Weights of a small mixture-of-experts language model, trained from scratch on English Wikipedia: width 384, 3 picks a token.
Below are experts of layer 3 (counted from 0) of a mixture-of-experts language model. Rows are named router (the router's row for the expert), down (a neuron's output weights, with its number) and show model dimensions 128-191. Each number is 128 + 32 x the weight over its row's rms, rounded and kept within 0 to 255. Numbers have three digits each.
After each expert's rows: "raises" lists some tokens whose logits its average output raises strongly, later layers aside. This comes from a sample of Wikipedia text that the model never trained on.

# expert 8
router:110110114144130153110088106085099065134132118091141177162140148172146110108131098119160159121083160084153129125158132193127115109119068123116154184098145075093117125114131058080088174111120160
down12:114141157131122150121124117155156058109147139155073136075137123086133108109136094126136158154149114124191148135089157138121062164167204158124152102164141086150117153131125164145132148092128127
down13:133122123107055150173078139175101054142081138131113150127082112094159142120153124105198104055175136136130125164131098113147084128109141125139132113102134128131180162127106121128127101169154100
down14:138104138159135161109115150128116118160050117125150161112083165136083110153154109092143143164114087133137092143162150075137141112162140152109124121077170135109218140077122193148193151136090129
down15:121157116092091063128121122124114079130049107095091136155164209137114173110171116122165081126151187122116109167153154083140161149085143188117138143107072116165118149134118085109152128127090122
down16:114121176142140139214130155125239141139083152115138140147177114248124114175172135110082158151089085129133119125114168098083149156167158164138122111106081151168149094147163152146111146152172089
down17:176121110141157088116080115112081165099053116100102165135151160115061152088096222182132215178098144143106104139142134100112146154144146087086144098136182166094160140131142130032145108201159169
down18:189150055098134157111143128155130135126138151102167130205091080170155092168172110133129190156113109164080174164102148094145169074137097099088069129166081144157152135111133124086127129083113179
down19:125131096142146180153133165146128169130206085131142092125111133121151105059160127097134100109070097102126113121135147092185142088141129108136200123163117125096158108121150186161134163087134137
down20:122134135080119179111133150080126127164116122124156153109141056129173087128148116087079185155086078144081119124205133183141178101138149187073097087148118109103122091062084066136178106146089134
down21:103115177131127113106078118132129109190140092142102090039151143160137087181126158203150124145153167214092108146084127098108154153043109098114173100122125128157090112107117137127120151148130105
raises: "\n", " ", " \"", " The", "-", " 1"

# expert 4
router:124096170142111100182099131117119146077137133131105138143093186085087093103115133144108071076120135122128129116161148159093108092154099102120199159161205104104112159094184123106058137076122173
down12:122154165116110100127097133137133108154156103125089102120142202122114164080085113145125166133108135176153081128125141143061107135170201168136149150127127120130135113119128163119137138073121090
down13:133125191132085153082128189155090112137067176137139179114191121055146151159130121145128132070172152116121137112072086170140113077123129105076142089102122143100157165148114089161133065174094123
down14:108074109126095126172118159114095137111096106155163173126115160121087117156186128116138120136107131129155096100129123114091122137161132160111081098107098150067175100063175125098166119168120130
down15:141181138184094094064131147116108101151060111147121148155168168134161181162146079166129115185125145162124135172099121099124149180123167098081128135082072180154112086118116121140084138155087131
down16:094081199125142176181057134129176070102126148143072138189167156131081104191144114087107125131119117084086131151101196092116154153166105210101112139156092122157162102119186099132100143108189100
down17:149113056097185064087117102096092133118095079130063139127178121106126133084075135143143173136138178145112120119172128110103143082138110120072121053143185144098141138102150143123103154182162139
down18:152111068129148145099155158113107120129162129079136155169076092139138112181126128139129118162087150135088196142124135022131140112130115102126106094155074149144166105113146141102128122151103158
down19:123125126149148152103146134132128121131164127098139073133095128130106151067151163112180157145121129071149113140141121111101192089169076116159162121201102125155124154117094169182044169133135160
down20:118152174103107126145111095071085163148129115135171150114158056134171151120145077073073161135128134098042154123149130139136145130102164189101083116180057145145107125087098108136165159115087104
down21:065134191147160118106092161055106105105153099127095115035077136164088160154092212137127137150157165144139172103100139125161141127079100095101160150098098180138128127106175120177124165151114090
raises: " the", " a", " one"

# expert 12
router:124160170156186129157117162108120103048157100152054123174122132137150104106126159204133046097175177163158183089101172135141110066236093155122159101158157113140059103105175089121113198103071177
down12:114131138121154145144171118170123128089140161146104191119133139122119159124143113110087165107101142129186151157110176149101082149130212134078167112196126121158119107141091134128135155095161087
down13:099139154081116157133123102148097058113079183117146124069141120061175114133154154138121123062120180140110097112082117163170088092103125086091134116145145106143133127142056118139160094161096131
down14:154084141153085100116156171118114141156082077133182192094118157135117124180136150109176126153156069078138090115143139130114141159121170136114139106079115160111179124101100153149201094166118107
down15:152173101193091066094128116127121093132069102110120167127157158150127190134155125100153099153146189143095155142131103136127134166117153130129137147153087164178129155113128119132098142127128106
down16:069069165102131143189095148072202100072068136160073144231118150204113116171095108091107139126106120112115153123090168078130169157144150180126115135169098143159163119153195151119125195142180061
down17:126105109107190093095066113104136164123110114135116146120117094082107171058073146151160186112155174123078053166158112144125164116140144115102169081157174119125177128142163107133110155174194175
down18:171132094083129162056201151136136135129148119061148103177094112155140115176131140099122194106119122153081199176115172040120106059124140110136123122101072179134184119139159146080126126093077194
down19:173153085124099143147134134126087178139191107161146147019105155135159155064166168102147140158109097075174118139149143096169145121155151146183137145168144133096117127143096188092106137070125122
down20:145122143126135159067119163082095144120151135103162171137142108090159155131122102068046200136094131137061123130151121089185175117058190138128118100164103152152074118056115102171127110106085082
down21:116106174111094069122088143077112120126160138135081087053080183158120132147086146156142131119135183152125122152144097107128142108059131106116171114058094166160143093102118131137148166138124123
raises: "\n", " |", "-", "|", "===", " \""

# expert 11
router:094147178139168097140131191071087130083173096089081125156087156150113130056127148097134117134060119099135137122171141193136105093179086122115119184129147067110112144080150096130072153099122183
down12:114160161059119116122117121146133087103151096155106159067172135116155139093134113130133182098108100124182131167117133115113097164192199131097160142164129122149109144114120192133120170111088111
down13:093118159107095133134096139166098042114084186124105168086143135064159171111144131127141124082147168152115165156067078161173131067127154110090151133133126110133163144137102156134148098189094147
down14:167110105157106111105134165111106095143083098195142114093120162119107130161149128111158141141109123112139141109119113060125131118113120112123064094096107150093152130115127177157189152123091107
down15:160154124153119093091098127146148078185092132161132148135128148117179141095145122131131142170126149146090095144144110066144133132092189131159134131142079186112091144152126070153104115163096152
down16:065122185093111198192077148082206148136085152159104140172141157192062094162145087107107101105107133181127137137095206091031177163150116197143125105120127162180183119139167142128108165127177079
down17:107117126103150124140078130113105173109116141105096144195216136129129154082089141176181173162127166171168098161109145154085179122133153098093135087120182156116192151114123155105142212172139151
down18:158144042110130147116167151139127112135150122086161137151107095161131083152152098131122130129076144177098223139109156060130140079118106111111103101134077179128143094141097109046146146102104136
down19:152159173173122188114084165126064184141198086135147099090085149149131125057176149113155125164127093067173114094097079092140157086171157127171132155163111142103138123108137156141098141043152174
down20:154121130129121141119119147111114125132104129140168164112130057107147106092160086122107159128133138142099112141203105124164144118127174165118078132171101144173127117056127079133131147134074102
down21:099069170162156095087061150145124183164182060158051107027069195151113146177080130193116153136182150170101133098131073151127119156077101086115145150060109149131143097130132158127127138122118089
raises: " the", " a", " \"", "."

# expert 9
router:081120147084165068134081157152066105092201097150142117148120122143163105072153178137114100123124160103119158119132146153142083085140120101121130126121138085045070146158158073138105152093100142
down12:076142173145133120179125115154114104106127089202079135081152166124124130132146062089058142140148123114179157141156120127086067152197159186088146108157136161092125117077129113143155168061107099
down13:114134155067071145111121132134080029105077160127099134099111119061159176151131121158154138085153146116164155153098110154167119079093120106136130086115131123140126161125092125117161115150102155
down14:130070168148114104086154189124120124154114049148140129132113196099133150149109131105149131113198118038172097132121115087139152125162144126082110086113103138136163129137149169132183101151137068
down15:112154115161135071116151140170156097159083116141134154181117162125133190126140098190155152156154176126105110188135135103099166162107166097133157165118110168170083114101141080117116094144113139
down16:089137173116155112216109178105215122104070147140078119143117154203070095172133114132090133139121032129161101121146146079135179183152149195165110178135109178177158079170155155101108167166112095
down17:135120151146169076109100123141112126137104115101138092170165137074150147095084190161132177114110154125128074148149113133063177150136156073128152118138195128132173125130107173116123148197197200
down18:157136104080078138122193150133136138048131099106146117143103068159161093192153109108114166092101155160060225173116107075142131096150112128118126160126085135142087131120135139090097142093075198
down19:158185126135115175143138169152131189118214115157139111107128119160158168108172178134136152130127109060161122100121114077132136100129162104200145153143138141111116101134108135127136141035106121
down20:094129124116149128123141117138170130105102132096134121091120094141130157114156117121089150148143148117087133156165119108185166096069166144131067136168100159126123106121126034120113117116086122
down21:101065200158152100094112186099131111199158094157093091078094125144142189156113184154134159117085135129123103123091108078095148125051147130117169138107122143124110131120151125140143178146117147
raises: ",", " (", ".", " and", " |", "\n"

# expert 6
router:107138111202121112105081173101124081124134072134107186141125165195111118116127141147166134116133208099151122118133173171097135098197075138171126198133151097115112134061134113159128206125083129
down12:122141152116130098105124135145136097108127137154090138101139161096131133122141114115075112152078114112156121162128157164129118148122208117123165082163125103119141094162087123139099193046116120
down13:119130141133106181150129134145075081125105136095096167065123106096115172159105142121149102113198131182092187106092138140121100128102098066165160122140132137164132103068066119089131093174093095
down14:101074154105107087111117189111130120171124086098123159118120118092101110158109143071176121145090071107131069122145118045108112122128140107104116071095120174078138123109129205123178122145101105
down15:140194093146112057161125131149114131161110101113127123225171207135143181106166151161110115177152164147132116171131131101123175149082140120100111141125052190151091137148090108122123162112110101
down16:079131208106132148184104187104178150119100096165105143208135126203076147168148125101113128147077077099111098117091196070086161123162144180139087086139092102163190122153196132100124150163179107
down17:130129141074157094099140124107152138091078155138095123111124107093069163097054169138159164153094177139152033121130159129093159169161146109101128097131177141166187121144171131085131145161153149
down18:129126077064129148094207165141099094158126138088115116168105084148107070153143115144124164117122106169083202156126154117118150099062088108085125156114055156172154130130122104100143111099111158
down19:126127121150081175175128163143105128109139142148157130095125141136150175054201095142128121145118111054133141089145163113187152104136128137170116126179128072125121101112125169123117147061177143
down20:102124153116112173077107164061114151148103124139142158100137052120209154086170132075069144121077127110069141093153117155165185150110111137089060099172083145124140120089107047158171113111105121
down21:087112226166150100120098143129118087148121104129114107053072156155080151186115149183144111145148149189085127147096140100102154124061097088129118095108089172154134155143139136148134120106124101
raises: "\n", "=", " |", "Scientific", "====", "-"

# expert 14
router:086122115153135125164111149112124125093148114122111161143132181136104156104132110150181170109144163147139104091181128168135096074146058121129187195179199083064114129127183104078114129074110147
down12:129160162093104117097109131123117094133169179116094115090127144115193147126174120131119159102065138145175162161140153159155091187180175144150150123121103123143120092153110166127140128116131142
down13:110166152106098157126122109130096072107092145104141194082117184078139143141130128120147081015146125136098148112040076171138141108126113110105131128089098076170176148093095126130162124151149108
down14:173090123154098088117170162121072133156096084125152168138135138073109151183158138112172091133121126106120075105108101089160124130125139129093107054090098187137158097126116187153157115136115103
down15:159190128161128088088103166137095111130078088133122172142170162146173200144161098113096177202136161160096123152148132109129148156115164123133110126128087148143100085113086120146093188150118152
down16:078105181075162152185120125069169142127103132167062133166138182163075119167095132106133132105130125127073105104135179050081140172176142175109128138110113103165145117133154127122096118142158124
down17:178162137098130091121128106090119139111116144124096171154115103095095119072113151146142185135119149119105066121143125138144215097144131086107087096115179130122183136100173143089141187199166150
down18:146082083080130102104170141155078127166152101093134110168121067144116138164165102148138144170092133180111210193123144072140118087113163139126088111136092180120161086162120117072161109093096158
down19:152118159128149151130118126119102187092206096144164079149096129133149145091183154144151124145138103106161126089127137075170162089124114162154182168161118131084097090128071176161105117096117144
down20:114154150124057114102115156115105110179107153132175154108133068081128150101135116101082148105085129115090156123186116132133127126072166115111138138149085111142144118071129054155183091100102097
down21:117104158139170105117078158130107130139181106100054119048066160193115147180095179174136141118149132161096134127084087114114158142075158115123170091130115146133141098097168105162113175167111106
raises: "\n", " The", " |", " (", " \"", " the"

# expert 5
router:095119119158155125105108163111108101079154121135098158172115136164094135102101173153138119062110159143115113116147139133083103098170116097172108160155176100116129146114191126110112161141124146
down12:071152131105111126208085153083158100137183139175122115097102147092127119086128123107105171082096121176142126137143134219144093112167199152155126072163160062082169080152127153179138174056102121
down13:119126138143087146120124140131109052118081160115111140073122130050123158156120128156147081120154164128061158131042076181159110096150146090086149088108166106138119161126112124153131096158157122
down14:167071156144090103099143161112120110168090094094125155114109167148086124180145148125176093149111083117148100100112095055170130110136155168107114087078126169167149073101135188146170146114109087
down15:116211141149113052132075172151105082122040075115098114131143168145161155136137093131142162158081164157112105170113122109125139156096128151129165133167075163151094118103133106145105165184110106
down16:089129223122154169175079108084159065078117139163068149194143136200083151152078123120092138150088064129122150098101172041064177181163113191150137135151118124175195149168159085130082080186154106
down17:150163117078183139077115119132145211124089148154084115171162134100090136096128199184145146130133161142133109133148093125086155136119140086147132057129161139132147130105175122100157137200171160
down18:172101104080092135102173117120107137124152106065120117142101075134138081175194125102132165113130126150083198169106134059170131117166108122105099135161077202163120092148151069089136145090100181
down19:145129093166142156117119152131116180096131131124170130114120118121159163078191159113156154169113090089134094126121102139141149070144104149159150148175110148100126111110128181176122174066150161
down20:150114161126090142090105136118125137120156162140153173094121061128132168077112118074053166111112101112017127147137112145138129082073141165145116131169112134130139117086071076120183127091076142
down21:065116194135173100138093149125125101156169123084104094060067136200129169182067147237126159109114140159096153166085080164150146143052131136112127128121115146148157111113170138168082187154108083
raises: "\n", " The", " In", ";", " \"", " |"